Experts of a small language model.
Training: a variant of Muon for the experts, 2971 steps.
Below are experts of layer 3 (counted from 0) of a mixture-of-experts language model. Rows are named router (the router's row for the expert) and show model dimensions 0-191. Each number is 128 + 24 x the weight over its row's rms, rounded and kept within 0 to 255. Numbers have three digits each.
Before each expert's rows: a language model's description of what the expert responds to. This comes from a sample of Wikipedia text that the model never trained on.

# expert 0
Content nouns naming subjects, fields or domains, often with suffixes like -ology, -ism, -ist, e.g. ecology, species, music, album, football.
router:122112114129072098125112093086140121134077121147155154161147107096122123125104176108133094108147134148097127094105079133149128142154101143146107119137158141141112142114139099150145157121149078115108141128141125182147106136102147132094149133115145118118067138066137118143131131137150142094114148132115131112122065121124125097107166120150078171121129184115134147144125121151104124126128145132099098150178145131126123105131146126134163152146105156119144112186130134165138049102133125080099145132113154144083116125143103111169141091154148146140138131151147138082133142114098144114

# expert 7
Common nouns for people, family and roles after the, a or his, such as husband, children, members, office, position.
router:100129147140111113133095098128109129112139186143132132141149107149101097123121152112144121139095159129084151125129117119100133106148141135069102116113095107129171156126138146141152134100186128141137142101128165136132153130104154144108108130147115118141127138099190123165089163139167150133142129084118087116123134096129121082142163103096106130106099152071139147133139104100111120119094134157125106145147141160172140124145142131116159166103143126127161067162133128188107110131154141146097165153128122106086104155158131120148131066143141079124101120168110106077138123161105091118

# expert 2
Adjectives and nouns right after the, a or 's, like national, new, final, official, annual, High School.
router:073108137123092171160105113106149114139138157127122153176136104112110141134176144091136082129093142136091119123139081129146137128122121121159116134105119121154127098098123102149127164115117109125102122080152153134092125136139095144128121148137123129100141168096115112163111122125136146138156155154155134099126140119150113146133159109132124150114120143120117139142144128129110134134138142148157117150154111182094149085153147124118105107107154155135179100138115145141138074126149100107105164131083088079080120140164137121106172119163148123116113168131148115106109130115122136123

# expert 8
Name-ending pieces such as -man, -ford, -ley, -stone and -own, plus fragments of Hebrew, Thai and other non-Latin script.
router:115135114133111121173116122126147137162120198139160146070127121151141118162112144164124124102111134104076094133111115143172133121127121117114143143095106110141145190152117115103146145104120090133123150142149129116158115101142189144108123160119170125127139121107113107142093188126155148120121111137135124110122104097161176072121119105109139139125119154086086152140123140119102117110134104120154141108133157142145173139166133119064105132095083157108136116118149147145148130094131106091109147145113086112126129135146134143143097108138131155134118166145149113107150102126130141097

# expert 13
The $ after currency prefixes like US, HK and CA, plus award, release and version words, table divider rows, and LaTeX-heavy text.
router:103118116125147085113116103128125128132105156119129131093139122150084111108152134145169105120124126133079120128114117201124114117126083133095139071130102129097144126097147100147093161124107107111113153114129167139129148116131158125116122124113171112102137135090161115142104141138134150144159109150156084106123078110135110157126159114138141136144132106148114154142130116144140141112105151142128121135150118149123159089169167101111131164120078153125147110126135122118142125091135150103059133141104082119063110125141139103116138116156152130163128191142132131129142090121111117125

# expert 3
Short consonant word pieces inside names and rare words, and ordinal endings th, nd, rd, e.g. Cly-d-ebank, Kim-ber-ly, autoch-th-on.
router:124129073113132091139144103074190077157092136138081122121165107127141122124131110085094129113113140138132119073100126114173148129134130139143155126133101161125122124112142137090132149138121094117144137142154149142127127112115104137138126119127184100081127167096157131112113149135137140136142128120142112094178155132114107143117135167143133143096114094132100150128122148197110144124145120110101114083143075143157150113169135095133139086101116129098113132161146117163115158129138114114122134139181083119120118122150098135100157177180145131130139184139158119139128150112113119157

# expert 26
Country, state and city names after United, New or in, like States, England, California, plus abbreviations like MF, DF, SLC.
router:125122145110103165114144106112129098117105136143144124111154111145076129152164155126127149143176159196125138111141067129157161105170120132141109096123120131106120151180159106148080141148122126123124165141111108141125122132140128177120094142131107105132090160138134110096139136145139155113112090124128105117122111069134114138145125113120106124146094086143137134163126133135117136108077135162120090108137178114138156099143127089109099177084103118132126133129120132106090145124120144118105157123074086143124102121133142100125146118149165099109170102124163139109137093085123139059

# expert 17
Suffix pieces ending split words, such as -ing, -ed, -ating, -ers, -ary: besie-ging, profess-ed, press-ing.
router:143118139129077127138102133103116110124116168111136161131139122144102101114131143134156152094148114139141082124112113163140114053146128173112124168139168129136147139165125090150137154082142092082117167135159099118139123116107114150102149115110168101128120097123151116109107095104133143097128147088173130137154121121162120087167152112114095131101128187155095146133148098121143123094110109143137091109128070173115173093111146121091145174145148136129110121103134118135141086133153174160103159130086138079123149151130115094172130073124118103130128129114149101085116112119132147116

# expert 30
Capitalised first names and pronouns starting a sentence or table cell, e.g. He, She, William, John, plus = heading marks.
router:090134156098154146114115125132111121150103140113132125158162108143143076133171164120165062116153160130082094139108136174123134115139075122090121112129132123146151166116136106097115118117146143113099137112112162098116113117109130125110110162116148123113149159139157102144102139171132189084124110182154140107120076111104154075103143105125106132143097150092127128153080097097138131145108142099115118155151156120123098095137155127127136163143129186139155115127141085157098099100153114114129123145119129126125117150157135113135087110142177119148127115135135119106145120137124130088